Experts of a small language model.
Size: 9 layers, width 160, vocabulary 16384, 19.5M parameters.
Experts: 40 experts in each of 8 layers, 2 picks a token, a softmax router.
Below are experts of layer 2 (counted from 0) of a mixture-of-experts language model. Rows are named router (the router's row for the expert), up (a neuron's input weights, with its number), down (a neuron's output weights, with its number) and show model dimensions 0-159. Each number is 128 + 24 x the weight over its row's rms, rounded and kept within 0 to 255. Numbers have three digits each.
After each expert's rows: "comes before" lists some tokens at least twice as common just after its tokens as in all text; "mostly gets" lists some tokens that are sent to it at least half of the time. This comes from a sample of Wikipedia text that the model never trained on. Tokens count by the router's weight.

# expert 11
router:125101162102102136120125121121158100159143153138121145146154133125141141122102114103143156131154141136122136169145144109100133126122104117174106157104144150155160089131147182146101117080084117049116105116125118127122120138123143146127147112090124142133135134090123131164126125165146085169178141108128171112111125150146095120135116103126145122143142131139153100147088075167125135155146145121136143134132127114184149109107172103060116109092101090118107102106140109127175125132085128
up0:131164113124132095093129127094124109113161148156144191098162131105140103130132148104154141121137089105141054154122121146068137135102148169129125117155086073120126103144133110153109124154150148134115151102135095120109113120102102145126112140126121156139099124164122142109131130102110128139138148104140108078145163131139145163150138122122092092094145122090116166167084136116100098080167129141132163117112144158143123108117089167146149127121112130165104096081117146138142164108127132
down0:112134099132110117131116137092113144120202128150134159101167154145143126137102143100156142157098186091131120114137125095112148113128087101144110136130147072148155154152151125112073152138126096132113114121141115123098060085136135138136094140128113118129132108150134141120161136105146121132121126119140085070113118077182118178107133098093102127122175148118114159133139113151132115107107141163140143144138125122125160137127121092124126104104072074169123133126120127146134097122144120
up1:121105118112165121139139121173105093128108166169124139120131103095115155155156111108083124126135149155125088126102119149148159129124168110162109134102148131095114090098115170146146127121139115119142110155134089171162127123141153154140130136145102102073100128139128096111117087120151130168128116112159153170097171134163142161146129187110124129154136127094151121125091144114123168176093179132146137149133139150110106101171141113144147099126141132141096155151118099106110113084093118
down1:139153152086145112133177151136109116092163157099126096056132108148140185142148124130111160153122092153092141121154146064115126092092137108131103129112096138138138114097112120125107145113066112114123114154163086120155116116091121145109112155171142111084092151093128100150142126149145103141128110110167125129115123130124091142161153172146142172148124149121101117130086130115125140120101130115112113164145159132118095118120088118135157135087166146137137147130096133144150128121104147
up2:098090151151109155144153084098124172114138132106091073144133156119127068142151114143128090101136150103148113131135099107131182140181143085173152117153173111148127121121133135136148085134149099114159110126129139102155159099115104100134129110150070110145083122105141125133116078123057090110127135165135111160159159106142115128162118095156091108158113151099135147121091116118115104119149126127103125105119135131140094147124156159136135112151107140138125156118129130133138143127136145
down2:090151159149162156151167163122185089113120145121122109141136118157152141121129149125143086115153120098091092095119104117129063102143134105109113139136168120143122127137092132130091160147130142115115146137142181067152119141109091159152170115135152111169144132124129169142201118135082105105085143153103106092124161127118138091169146129149142114145124107108127145126129105128171110145155113107112135138143139111122150122152096095134121132125111125130135150168133118085113123114140168
up3:143128108064159141118113174147167110153106103191148103147093161126102124121120135158141099149155102110120165122138143122129130139122078144131152162108143152101128131138089139170108146139127162173107169119119103099135124121129161118091114119136146101144096125140118109126124096083097148125106104151158102131102127123097133141131130115130158135146111138124171136091140129120159151060090119126087114124130161174135120132083175171143098157094116136148148103145141147116088105120137125
down3:115143138055132121157126170127129070112116154129120131114136124105102122106128142111138126137126178102094151158166142071103135137114133109118145153192071154132162102136087143146140135131130142091113131151113130157134098131106126135148130092138167164142121126145157141146091115125194130170117113148175134085106154134153134129082154094120103100112125132139122153120111148126153148112160121135139082127129143134143122130156166159163150134084098125119120112140146151077137106136152141
up4:160181116114124154086134102116145164126155141153098127152142129151075133156112141088152128144135136142153134125086168139072177154163109128138152125100123152127147104149121098150140128098127099121169143113124108132133109163150076087106193110150157103115129135136131144121109132108071093094106118119147082149108166134134141173114123149108145174101141091154142123128121137164150116116121144165159138115129124171129123149147140141108128098122116133153092146118142103161161143155106117
down4:175100120106139140155138118148197135105143115096104107104101150081095168119146131113137116112135079150122091109111129146133121098170147127130163151106105097164128111112106087166106144093132151148146113126107134140117111120152164092065149099137120092153122110147164165083136150137086103146126116148126144118137156163121112138110141091113148141108146163141146125131137162172186126121098158156162140114125141114100150114116109144075153140120122137150122124099155126146137146103156136
up5:126142130144115173080115128156105130091162137132111090120117128144136116164112173128089093128129131125124138169155151125137138136094129107175111150084138090126118124135072108096170134110117152142101114083126128113132106105093112142108140114095120119122134123132107116101138138146101135117137137169130164138119142171192117114090161093165123147093130121176107118113140141078158153102133137161147130120128137161086155195117165156118141099149135138101146176131118113117119102156130098
down5:099138145131126175100121082109108122118105140109093092114129118156108126153131127148115124160129109122174132123113136165117114174121100094143171137120137119150069089161143110089123137154099135055139140133144107125126130115126146124160092138110120140120127128078126128120153129092138120151105151171131148116109139146129118100130173127118123162148123118148115097095116144141128143153103121110182076106167145185111147166100159103134131140147120109112104151086166127087068145119119114
comes before: ", ", "'", "\n", ". ", "-", "er "
mostly gets: "States", "Mad", "Ham", "York", "Mont", "Nor"

# expert 34
router:136112162103098117151106180151148121130140160094091111129113151152096165117110104155101123135135108134144133094129129089143165113169140106178117119132113152139111125123149086106112151120151124084103137133142121123132112163122147099133160112116083141161140121089098161135130134154150098138127134132135147154132108092125168127114142158137109149116156124149122082156132125109158170153154147151136150153133149062154140166088135129079121122108159139134138095076113135159171070132160100
up0:164163149120150112155100138168106135122158129114117165096078175120099158155141158088143132134144089138181118121116118106114136112078133127172149092144123137109138139132111163095105105102157097126139149151122128146134156130123095077119107111086104112127125139132102107108153128129162166113097140103133180117135158155090110178123141127133084131122128136093123108128086157118143158122138135165141120111129159119178131128101155181154112107148162151156140138122136145132181103108132144
down0:148124101137140119098162085143144112161139160109117116123152101150134159136103123119179132117097129104095137132087134113133117157157127107132106130157113123155137126105113150135126148194107162107110170144144108156118163119125142143153156132127083161158119126108109144137121138121138118121171140135160092142115135111153152100120114095078133123109085112140094124159177060097133097162152134091133103141115108152140105110137113115103133114135157155105141110191088136173098081167135131
up1:121131094144159145107123122129093133110097117121152138152118125109144150129124150184105076156100158110112119130146109110131132171161160150173107113143127159145146152146064128131096118097134110134138157109119161116150129084107137114118112088143124173157113120122127112143111092145111131155141084123130105111101114105102141069116104117108153145121150182140095134131143085135151149164094100168108111154121122159133119133136158171127141113124115133103082072137155163123145154129184151
down1:104148121148147108113173143141170130155146103128151164094146159069145152123116098118114096094128146093099155116144118119111120101175094143110114117134105140130110130107115151135140115162106169165101137137096154121111125163111097161159111106114192127118134137132108137128124138131148125198103150123099169128139098147095122152152124085092103125139100090143079141176108136075119112130132144122116124085113122130120118142110147139096106166128076138125131166128143141159111166113132148
up2:170115115055057145126108151110114136174108105106106123104117131122149129141092144142110101124151181139128116129156128113111087148114145112140108127100110165132108155128131158149103100157124140144141162109094165137151136126130126116094129139109134106104058118189139132132117075149087108114144140127086116131138096122151142111105126103099101111130112080119116138129129111113149131087123121112103120129147086138136156117135084162109087142114106119131092170130112107156170160100121128
down2:148148109126121111137122114126154150108115132102072166082130144106160110151148148143171161135100121114112133147147112137145117141132153140140191112189145090128137145136163143112161129112104118049134144145141205133141123145160132103108133113126137089121090122172133179162134120111094148135146091141133117133128137162140130134128135132104138130114119150125087134119180108119095127119128102158159152142194118129146096132132097111126139136138083100128102138167151115137113163137158117
up3:154139076162128127133153137110122111123116178118093114120167162127133078144109152165112136116143101091177127134099131107177149137131149173135103125098113160058120159146143168143123128135138109149147103128140147114130158136127085111122144138158089138082130104117103143074155137134166135139100134101112130121116084079165122145108113135128173133153152106115117105153141137092141182117137123148157163152152137104122143153116119144122076116149116087095144138121115162139113117123121102
down3:118124111113122158132131137120125140192121128113105089153136111148141179123127093132113125142081106113112088098127114198123101146122154134156106132092152131144163115151136132100154143166158122080123162125087114124144121129118113089153093125115127160119144129138129133120168120094163093107116115196129104119121119149152136172180119121157135125136104160113161113102098108102070083183095100160117145148124102114145136105124108142143118120145131117128123157096125110105129120135079119
up4:164124147137170117078168118111122106140161093149116129136182156139121116105146145116116136098165159150121137179136133118120109116121120145109127177147139121108117141181123142134131106128107080157194156178137154089147130173158175123149065117143140130103142116151170119127148129115144174115136182108120182158116137103120112140139127124151146161139131127107105146153081119131121181111112139113123130134131149115134102127151122133137103141143125113099125153174147113127159123137162102
down4:130105157116146136144118144116096106128114146146141130131130146142134169102115140136123144152098099157126130121101147134161155105185125095103151133106128194113145151098121116151140143106153105088174118114110134112080097094148092153125166097155147108155099159071111154161105176118127148116129122075119090129129098097124115162116149120114182107171152141114144112154133141091121129132118117128087139124079133112148133129123134143098087128159112153142119129180132114101168092118152108
up5:119099124175079169139163130130191145116129094134135096139115146107166111117108096137137162147094081143099124124102090086119134144090148164083177094140119140134136103138141112172134079134115134119113126138130159116150095133109115117149143158123170148107152180142111158124098125127163132125107139141136134110133149129116139156170123132094119117121113133108124163132151101107130103177152127161083142122112134147137159134131124162159164143108059104093109103120104114145099139146116135
down5:100107093144135209161154133128082106145121104125136142163115144167082111131142138127087094126138131139138162085135131143114114144096152135134084129149143093138096151117135138097135135152124151085132153086141134132164106094123090131099110104135142104149159114121109123155156123146155087149140117159145139141145180139162132184167095112131133129134120132166089154160138164118080136128133126110148123128099106099118116077131154132134086157146135143109102130136098101111135080102119121
comes before: ", ", ". ", "\" ", ".", "\n", "'"
mostly gets: "tion", "ally", "ace", "day", "ing", "sion"

# expert 16
router:128169120160165109138170149111115134126117125121158075143099119138199084125128136105096171107147145123103129169141163125135115111100137116147118160058108113108128125127156134134114119126091150166121148111146129126165133117149112135140102114122110126086086149135174119121155131101174126111099107107126137152109180101147133149112137149125134096097079077172130118155159127136141101138138141101090154139104134123092096122126130147131138161149125136105104189156102130139146111107122099
up0:137145148134134157127135127138147144123087135120125145142100153079178134107146139089139160155117155147083125149126105136143193175114101122135082150141146160112144133144157144113135126110123109122164139124113157151135149109100127099125114118161189162132155134122117141100114138158170129144093110115164133141124139130167118147121128157136149114135171139128125158107104180133172125124136122113140088128148082082121140125190129125122156146155139149158110131122146195121149111148095068
down0:109144126124179160127116095116147151140110089116153121140100100131165126121154104060091127106096121126110109167136146146131159141075125130131135165131148173113121132122144108129149148121114125131127152118136179152124131086148149133145114119152144094098144142155147106148092099161101151072138119116125160094152129109147142140130150118128141155119116120174157129151091153124164105114146136135094152176092113138099123136143106180148103140169100112130116062157159178122123099122114139
up1:162152195125119155119096130148146125135122096180150088106148115133138066139127112152127097101135125188160121128088159093115137132112132122104164125150101173101091146122125147196126122162157144151116112116134100128147140101106137085120150114140125148107104123115138131129152153110112088148160085140138102115135147124112145105159133143131100107149110116094102148108126160112114153142153090115103175124119139124134166130111115134122152143118136157109149171125093077122105124126180163
down1:119115119107123099181132111072105113111124145086162095156091142119157169120102122117115133133137125101103123128138125130132087163119094105121111145147123135144145089139115126136072126116120098092128126122117122089102152107148138173131104111119140093133156151116135129133119117142135169118080119134101140135098080149104145147190093125136151170148122122166178155136116162132125113109173105153149117116132123131147087158129181139099117124115155120138114137121150186114149109155074085
up2:161121128145136107126068154123152173126108136109144145168091110125127148152132174094087124126088133131136103138110168122149112136062180164142145146126149114104174136197109176147122122132123165116122136170119117137140139150145091136109169140159119082106166143093116143119106095102098122123134141113122093109117158113118100112150154126145117118137127119122137122122156116127150171144162122117091125154097114114159114104104117147102168148146107081139128164125130083086130139123131140
down2:096096134121129143137135109122128117130110149157096106132165165127154128121143108188148103145151098121121108122127124130096135122177093122158135100149146113141131126097128098116113138150084116096147136113162139144127083114142137112155109149100102177142075089143186122081138158139115135126073089120116124154164104082130132156102081128112150141110117116143152111170136120117095157092070139108122119109150146162123163109126117126173135133112138106059110117132121107148123095135103127
up3:135137160069075089160098171135125155137083126144139103141157144122160107099082165176125132141164179135136123131125142127100144117160118117151081132122128122157150130134122138145143110135112117145128172113111139114087101132131088133152114116121138141129125133120076129055135139114117089104136099156089104121122163150119122117093136119109109134147120083110140122111127161097084150124193123118145115114079093110101073127106143123124112143149128094107135127120096127150154127135148130
down3:123126137192137140136122173094118114137148124135156152142089158134137139132122119064095083117175093120121106170100144119147109129089114150111178161095116156122120127146150118132134125164152128168167121104121091158145143119123141126124134101102104135142117136125188103127136130101134171130114114134120138166134109116126145137168122150155147161093088141169112133160141113116170133107105114147129124138144188123121146122137114145113095119102119143155120180164147077175122115099087117
up4:125120141098152166104075074115140124123118123135109137132103117135089168148125128135151164138103133100143099150112092166131123135143148140087128152129157174146116113133124142092066157098129150113153103145127143135157146143146109080150128111137105115183185127096093075121136113143091078132111122161152141119131133120111161134155129091154178115126114088174098122103132110112107159112116178152120124161133119158155109146126124138191134150145127121136111144136137122133136160118135152
down4:139127154108101091078146159106111128154108158117133130142128170133184131120098152096146105107133112127188153115116141152184123078143126159146132140131151134110119141122128119158105137147122101128099135109124117102104144145155120147130150151121113091122100117138149113104127142139174188121110176122108106144125101121150093154109162127122115126136123146126162073112103075171152106148135097128155154169118147121104138121102112129099159126116174085089135149166092119137078137110106111
up5:150133114111146086120131136130182126108122128129076152180126128135132107164130127122130183103131109134130115129073106094149139152113150183130122167105114133135135114139173133133121134156119132140161149118154122088178170145080130123152116130107157084062153116122132123125122110141093126143121131135144162098151152109150125122113112157105158090141100126095120152140115175171087136125119149156132118156140127170148114144107125149114133114160085113107137164116129096143182146126166168
down5:131141131152117176105143138171120134126164121174142102115144137144184139119133124116116074177138149146107134121155109160099123109176149090151114134120103096148108104120081109127160130114121131124186134132082127081088114127140173122146097118138129111157108095159131148121151184149155152137131132126129094150089137140139114167128118140166112151122125139161142139125144148136155091115087099110134160143112158108098117141145119139157125098118125148094114135187144100143184097132107124
comes before: "The ", "In ", "He ", "==", "of ", "== "
mostly gets: "\". ", "director ", "coach ", "politician ", "company ", "officer "

# expert 24
router:118116151119090149138143119090081107115143148145138123124127102143144146139095101131100171147143140144135122095073155136127137180147115084134100144096113130096102143177092074146137147086120121081135118119154123094112142108117121147151170120175125133123112143110124144144093143165155116142116120173148111198105092116127155091102114148155119128128129111164134087168113130131143105178146158164139112123135146112159136112120146143124119121100142147095113126103146178139181121135124111
up0:139115113103150116143140164115123121135191144101149106109095130175138124157128156113126138116129182098163092107147137130199115114105148151129126153174112161091119135125120134112129118102129126138096164149119113143095170109145081090130122154079075157123088137137140133149119098131149142101112132144111146117157158171152181119128119151146129133103102127111117115147085138122098188109098171137117163138132129122124118108080125131124103123171151146131117127100150110126115090126091116
down0:134094082091141111139109144117132161127108145126137142127112129129102120127131150145141145148148148119124141101101093134130079120129119095146113099136158104150083117121155159154120129122113102069111154084120106192151112138112159134109136148124100071117119121192138076124126131161143115115130146156117127075112121118101149139115143186166147145137112146136124117175139127135145180129116117142133139134143128105147114157161119138113161078092075111097133154154190124158114139108119148
up1:140128171125124146113134159133164113134122129074082130119116122144111127126132184149104125133114159131140112085134148115133135143138104151117153149092111104141134142158095140126147131113145148151116106081152148137156140131139097162154125107095108159146114142111122108112151105100132138197124131122143104146172132069124146165124114084132108121119121111118114095148158160121116145124112087125118130130137118126167172125065088154143133105171064160144122156140111088170099163103107168
down1:097124148128160128121091155096122164136126115139091170163141131133152162144138156102127069111142137112142104112143120134073111175136135154148116168153171148098144126113178157121138163146111143153158184110142110146120141109101107120126085164137114134124119124139137155095137071129088110098148090172102104113116150127136110098139128124151094141143140141125133164112118145111135116089133117161142135123145112138100147096101134120168079135102137111124110179154091139129137143165124180
up2:100153137121095174102140127146126076129138112200093101137106164106118109133133133097125189088133100118098103101102134141098124112121110110126102102090106159142105131145095076093134158140122092097124139086102121106120153155141140086129123150132109149112155131109163120085111146111114092103109140148114105147135074077134136116117101141094149157122118076092128125134104146104153129114133144130097169129151143119108166125105159102135164135116157115094127105132141109136128096147131122
down2:139066171149118130132156131148113153119104093107170111150125110120109103086173141114132160154135153111127147109138126137203147150155131109109127102137111111126167113092178130169128124112170134145137143105141088144142115098152118149110156136133124148178168116142119133116136106140091117126116093151104156098119137129143136129125107165090104159090128133129169104119102123168147081148144136165091113092129128106114116103127139121150141107155113141128153134143166145168104129118057147
up3:115120160169161181160142172119176114140120114116108097081111093158138100108154165127138124096127134141145145162152140162142110148126128089172166099124105144089181099103135146106141121102146104147125117139144117132127170131130129107127121128111131152146098147125160127139183119130145092143140147131128156153148143133135098100150121130118062134144154144112124105124125169110135167128143162120150168119104119081120097104111132188113081128117131106142119138133171119109160115080155114
down3:117134114088122120172117130139120116135154139142108111094137134064155130118126130097140123081065115124157177124113124099109117128101147112089123181161105131134107110138091129140169106171129129034115164139107172135101090164138145105143135143128155107150126132101141159112095140108088118077129097128124118163158095147123135101146111126128159143130105114121123143055137112141135119133152105147123110149101141125155119140101137152117128125120099130144126165141133113106123114121178150
up4:131159095118150148124144159112126132066110162122150133153118138157131105104138132118101142105132111148085144137134154141158103150113144169126144126129056120117129121158122132140120126138131142155223111110138129109166102106144136132113116119099088155118106114116089125092101053086124121133106098135172135164148150109141124131157095142136146163160152117114130152155109138142124164140117127096129126110137123152122145110156129120124055098137122125142110178141106136180146132117120096
down4:111115141099095152098149125108113119112104162137137108132128137165093144112090094116075141143161086097089108085182168162123112127110125082116088145157137119101147115136111117129079105161141112138102147123128148126136124163181152153183133144131117139153163113091119157121106113136141121117095102169148109160135169110140087152132133126131121148111123103123149151122112111118078115130099121162090144163123140099104121093100112109089111103167109141139167133108112134153162117146128108
up5:154135142153139100157134103083122092107111107145152138123123133126162096155127123079147172157129127153143098142166099148112125133126141147157127096125129106109149105128111076107136130089097144106107156104081127110122142125173122126108092128086152136137123165113149178102096174114136135110126130162092102173116121100155123122141154115106070122113064142138141145145132124153154153164137143128165145124142138091090134126148130126156148148124116169150172133128125161092139102135175098
down5:133134087155078119101122115126136158143145126147103114127127155142156111160111127102125126130121188135167120122138147130122135136124109147102122154172146115101085145098126180158139091124124141093155138158119136137182130157158141169088111156142126139115119130157173160132093106115086148155138129146139118161166128138125124154095125069111151152139149157081158116144105140130158137105134147119156140149090126143131157155116077155110119093087126096175109100157142133174094107118141120
comes before: ", ", ". ", ".", "'", "\n", ") "
mostly gets: "season", "year", "century", "years", "life", "University"

# expert 4
router:131143094115146120100141146090139136095145135148135161130149140151085118165122112096134114133136092097152121102136137091131132135135132183129116068078120119135121154166124109129110147152150118150165125137139117146113098114110132152075150127113120113170135131137120113106139153139097186097183130134129115117150150104132079122150126111097128114152137098093108133107126102102172117132159113107121128151167144179056110138149166144120109087151196127149116116127097114152145150154130143
up0:128099149199122143102109119108114137121120149135147127146128124145141113105156168128132151113152147116158162108120094126178155126152120087124160129087144147133125132150132150089144182140055140142083136147110117128146102124153111073132100138084093137145097105112151099144130162122116155148158136121110156156141119140117124131098105160144107147093112117142153137139131109127121084147134121164117135138180111119149134093138119182141157102148086172153143123085108145132115181142125102
down0:107115070109141107122104117164122139153114138092118113090123150165098121132113126134085097120148144146150078151114172125097115145128120095121054135120129124135143098118097128141120149168120118149136096104134153133100126101078152160126139101134131144106120140123136121099142122130115102062105111142127125099104154123128137156144113100154120115136120103130140132098179137093144155160128112168195150130108181146059129141148100144135110144133099124152139163161161104089136119124133111
up1:171135142108138150082144093136105119094154156153163120158124094163110082092159130149150068124166144143122107125149148137100134111145160108145096159156150122121161120082132119144126121131034127084126149131125118147131109132076157147115147150139173151148111148105114085127174124108142130137133101178133093106152127143100188127123133152137111137149112106122135171119125140097083131113124126137141129125111142112117115088163135112156111131122128104088136123132153137112120164131120130
down1:142155112135146103148153130102098141184126116106133158108094168062085136115081137146141132119060105110172121118118104108184127111141087191136128113113148110142108113139115144151121149138146159106126105130120153140122161139134091127173115096158111115099115124139086125166088134126098088055130132104100097146151111096140107128121117135135132107130120152115141110119125158143174143161104113127147115156112089133142144108135113121131151111148146112164126115162115091133148152124144142
up2:146092141131113182148161134093129133090151106161139094120156106163095111170085181118163148143126121137147131131133121109128160122112132119080118123118135150110118151137129130167123165142139169101127154132101161112091140116116134149151150125123107149094163105129162093124170142076102141131084096126166082141108124142150138173140148131101167166116104119147122099085121137139125113151077118081154121143145152113142162140106085152143115126142115128131178137150122138093139137139130090
down2:115123102120134114091134114140127149084118145184113136141134181105122141149146087157147079106113123118127097110117097120108129161103096109129104112154092119151114107098134124126149113149129155141096131107140124148169129139163134127126125087134104109113088157099122135114126109183178150150133107142132139141163087122143139106101080087172112141130147161149126105154124193065161142147143126087105144119104140131139099112156173153148146104087106157157145141109137142156126102136127146
up3:160114176142121126114159157113159100100074157154133096132162159131128130124160141116133141129103150153114101103161133073137159115116120132075126117134114127133154126117124184139147170097149149097128107113125164118120139080128139152129142128165147142125136162157124105148155123106152177149123144149159162162165115115176163124120152108133135147124131100118075195133090144121100120128160108116118118112135125109161131160156139134129138136086153134125105181146086133141167124114103100
down3:087120121132128094140147141162111142136169109086101169137106112150105149123175120153100112116112121165109114175098122114117102124183133183133142127131185130160090095102119136155114131139170138152172143156155129133169121173135107106127134093144129128158159114130129153140095099122156103136141143135113120089100109160149136138098093155099131151103131136132147100128141165105147127119083168127075096152117138137124144134131165114161132137144105098132134111128128117106070088161118141
up4:114104110071143093142182129121152122152104168131102091148147092105144108138092163089155136110115119147119143104146122142151105151094115134122102163142185097175167121161119157149094095115165139132153159115145176110086124125146160123133146146127134168139112141090097152109142150123166094149127129135096111150112133132136083110152089121105142127157113104134115110114114164089119099139127099088094094134146129083113121091137093106118140111126132111114129150119135144110113142175104123
down4:132137134085139156103113137189100112098109153105163139105148172129087138141119139149157104151162132148096143114100136113157083151097114119127170112140116146142163145139138142068144115143109128102129125114076121115144087097169088114149107105186101142150148132137136125113127101141119161139125090116097078121117138112152146118120085153117123089139098157123153135138130111126142134092124136110129155119139138150160137093133147109115095106106167154083089094111143104177091142114151129
up5:130153121104121141126139109123119139148097129106085129118096114140094128104122157155091101102121165160124098095115184138146136116127142149127126126132153153152120126170127160144142113113131083091098115120110148125118147129127082109133136131093125098107135142107145120148098133109136140086131159160165128097124110120148105182149164098151141195125098126105103132091147064117142128094125150114132117127120107119171169127133062135115101156171157106084139133116181130099143096127129162
down5:075093128135164089147127148119131126174131142146187136156110152136146110167107139097116163139124120129133164213146104146116161124118098119135154154115118128098081165070127142139125116145112111112153114112103150118137163161151130116142130119157146150164126098190119140087137142139141080130121130161114147154087135113133176125126117144085096115136150138132127125176152181151117121138132121140117107118113132141112090117148107129135131103095126158100111152168103105123088119136132142
comes before: "the ", "a ", "his ", "their ", "its ", "an "
mostly gets: "for ", "with ", "of ", "against ", "about ", "among "

# expert 8
router:143164165129116087118103125157124134147147132117126141134122168057133115135147093120185100154142085150126074160140114116114157128122183113126182108090125134128154137139131174171158116135142145159118120096142118091136145150104111107149116085078083145108161109146146125125167123125126137130084133106168118078101150139108148130182112086134135131102121145127157119131119149131127196139147095159096135127120152142105095125124133119130149141115155133124131125139104110126106127110110156
up0:140119152099107094111125098137110121142122160129153122135115145082119122140084153135115124157129096135151118128166128116124150169136157119085114115123125136116143132137130159139092132129149089158138157164165146124124166161110122146104099149158148121132134147144122097108101073096136104138109121099101136101137157102132132101135088134121130176088113131126141119125134121129150126187124142168111138126155109137170090137183075104097151153127138138168105134091128170143153175064081096
down0:171133104155125145130137123138127138121136092145108151148095117208131135117172089126140128112092124158106129135127132153140100116105139147167100142124127092128071171107160114123139141130070157095118101096131128144109114077147113126132154128119106145101111161066114145140135161163137133090176142101157117116155103128110129128092163124126125121145127099167136143124130147153126087098166161099106115123133134119119156096112143125164147143154092102128112170163132112105129099148176130
up1:135123151125167109163128120104135123163136114066125135107136131129065130124119138128109102130117156112165088105139071072116134140103207110152153127158128102135155148124156127139156145116103115099119157106127131146150118107140105134100166133100148118110144149124100078140152149151134169119120103110104111133118141112090140105096149090115149096125090137122102131120083164096125146109114139153122122217119159159136141129164157106153163122127133144130134112100128099143132135106133150
down1:128127135179166123071127120120126158115110124092179144142138135162154146140132141124148098141132115141156135135106172140140108117115101115133080118184138146149154111134160134151099137115126161156143131113105166124096095080161145154119123119118156128119102109098129178124151144091153127085173133139133091119124172128130114160094106098100103110162153127110161129125171129120147110147129096127078164109143116112135148115138114124134102113095068131149165088157107141149164118147125163
up2:133120131101118120124177182106109169122108171128095132110138122127154139114095125113147105107158126138109113098126124142151144090116144124139120118105150143086104162144165157157108124120118110134134143154120167141157138125078110168100140130098111140143111097111083135106150102134120113091184107119135115152153124167125122160079158151100118138136134123093158142132185122132173160114102081106111127103168092142100169136157163111112122134128142158099091108102074139117161124133138107
down2:131134128165161154125096096140139097114154113169136104168104097145117154112151143096107111093120087194139147175136137149144117162184156146101132150123106114150156129124101111120100150156097140124124130080151088102104116085157117085115148136129096127124129143118116098163101155144145173166138117081097175092144114124146158067155119117098144137124149134164130146140143139104151122130153116125113101124092141096140130101109107106161156131160116115141128140114115098131109131096112137
up3:119072160088133146132117115099118137104084117114112115119109072149118099116110148070146137089108149159119103120111130118141146132160147115119138119115148119145147142111150090121095115147119158145097110136093089108117118135119104127116136160113163099108133120129083166159097106137155121141172129148131106142140101125105142136119096168120131100129164131168154126147113157123108122122100102149149149147143154130144137146139174138115185069147113109188144076102091160132118091091102117
down3:127169107170150106123113138167141164115138116099120116122141170113137156165126122163122129120158119102146089139143129109136147156081131138177130154147154164138127107157124120143132142116145091093118115098169151147124165149106147143141130113096120107122100154125101114093169129123125127083107092123109148098062119130115139116169135163162140120101126145147101127131142116165110151188132130145125173134137152109101103109117090158105074200139140116125146136140184114101126133145144138
up4:161132132150158154139127118092111163150149120133145156121107131131149140188120128175107138147144145138141107190128144136107126103172114132100136129134137173143164124099090158090161127108130137088131099149144114106133156132113087128160162129158108126146106115138102126140095145114103120150127115151095105151147127117155152117123134117151140120105133094136094102124117155118087115154127129135125085188097120175153139135109164132154116088152172068152134152146092166138137062126119104
down4:139146109156130112097126078132105084093131116122151115119121183122131111097163097106154121106087105141099112134158126115121102154113146114143152107178117116169151139132132121145119095144097119211097126099116110126122132139129135181159099081130143124118138147087125143139116126120164117135121133137143124082105140127106070174135124126132123103148106161121146159143123114098133156083098096099125177095126157116126115129140110142093140200106114144110155134151126112112127166152142115
up5:102119115147138119117113170103132108127119136126126109163161140123132066104107113159141139093081114108122133142086132151154109114167142144125134163093146108101121168132129138133111108156109095118122136174143096145176063124135151130159164135158107146182088123161110130165146160139125133112139087138106129152189132148141134140097114086166129076109143112101087092128100113127087122141109123123077157113090138121155105115106153152111147097116161145125130118138118124109112142132150117
down5:142090112148118111107164107129073151126158111134118124105117097150157151136157154115130112132131128163148127110128153159179123123102117131130101122152096102141112129098134117164135145135073130142114049118165129148107145117134122158130124151135137114102151137096154174143153121158120066091091170126129131127111124128146118129131113142129081161108080142167170139107166124115155161113123132143097119151112081111162131140142112079156129144161121159111148181135158125173100137122140135
comes before: "(", "| ", "and ", "was ", "first ", "de "
mostly gets: "his ", "their ", "her ", "him ", "His ", "ington "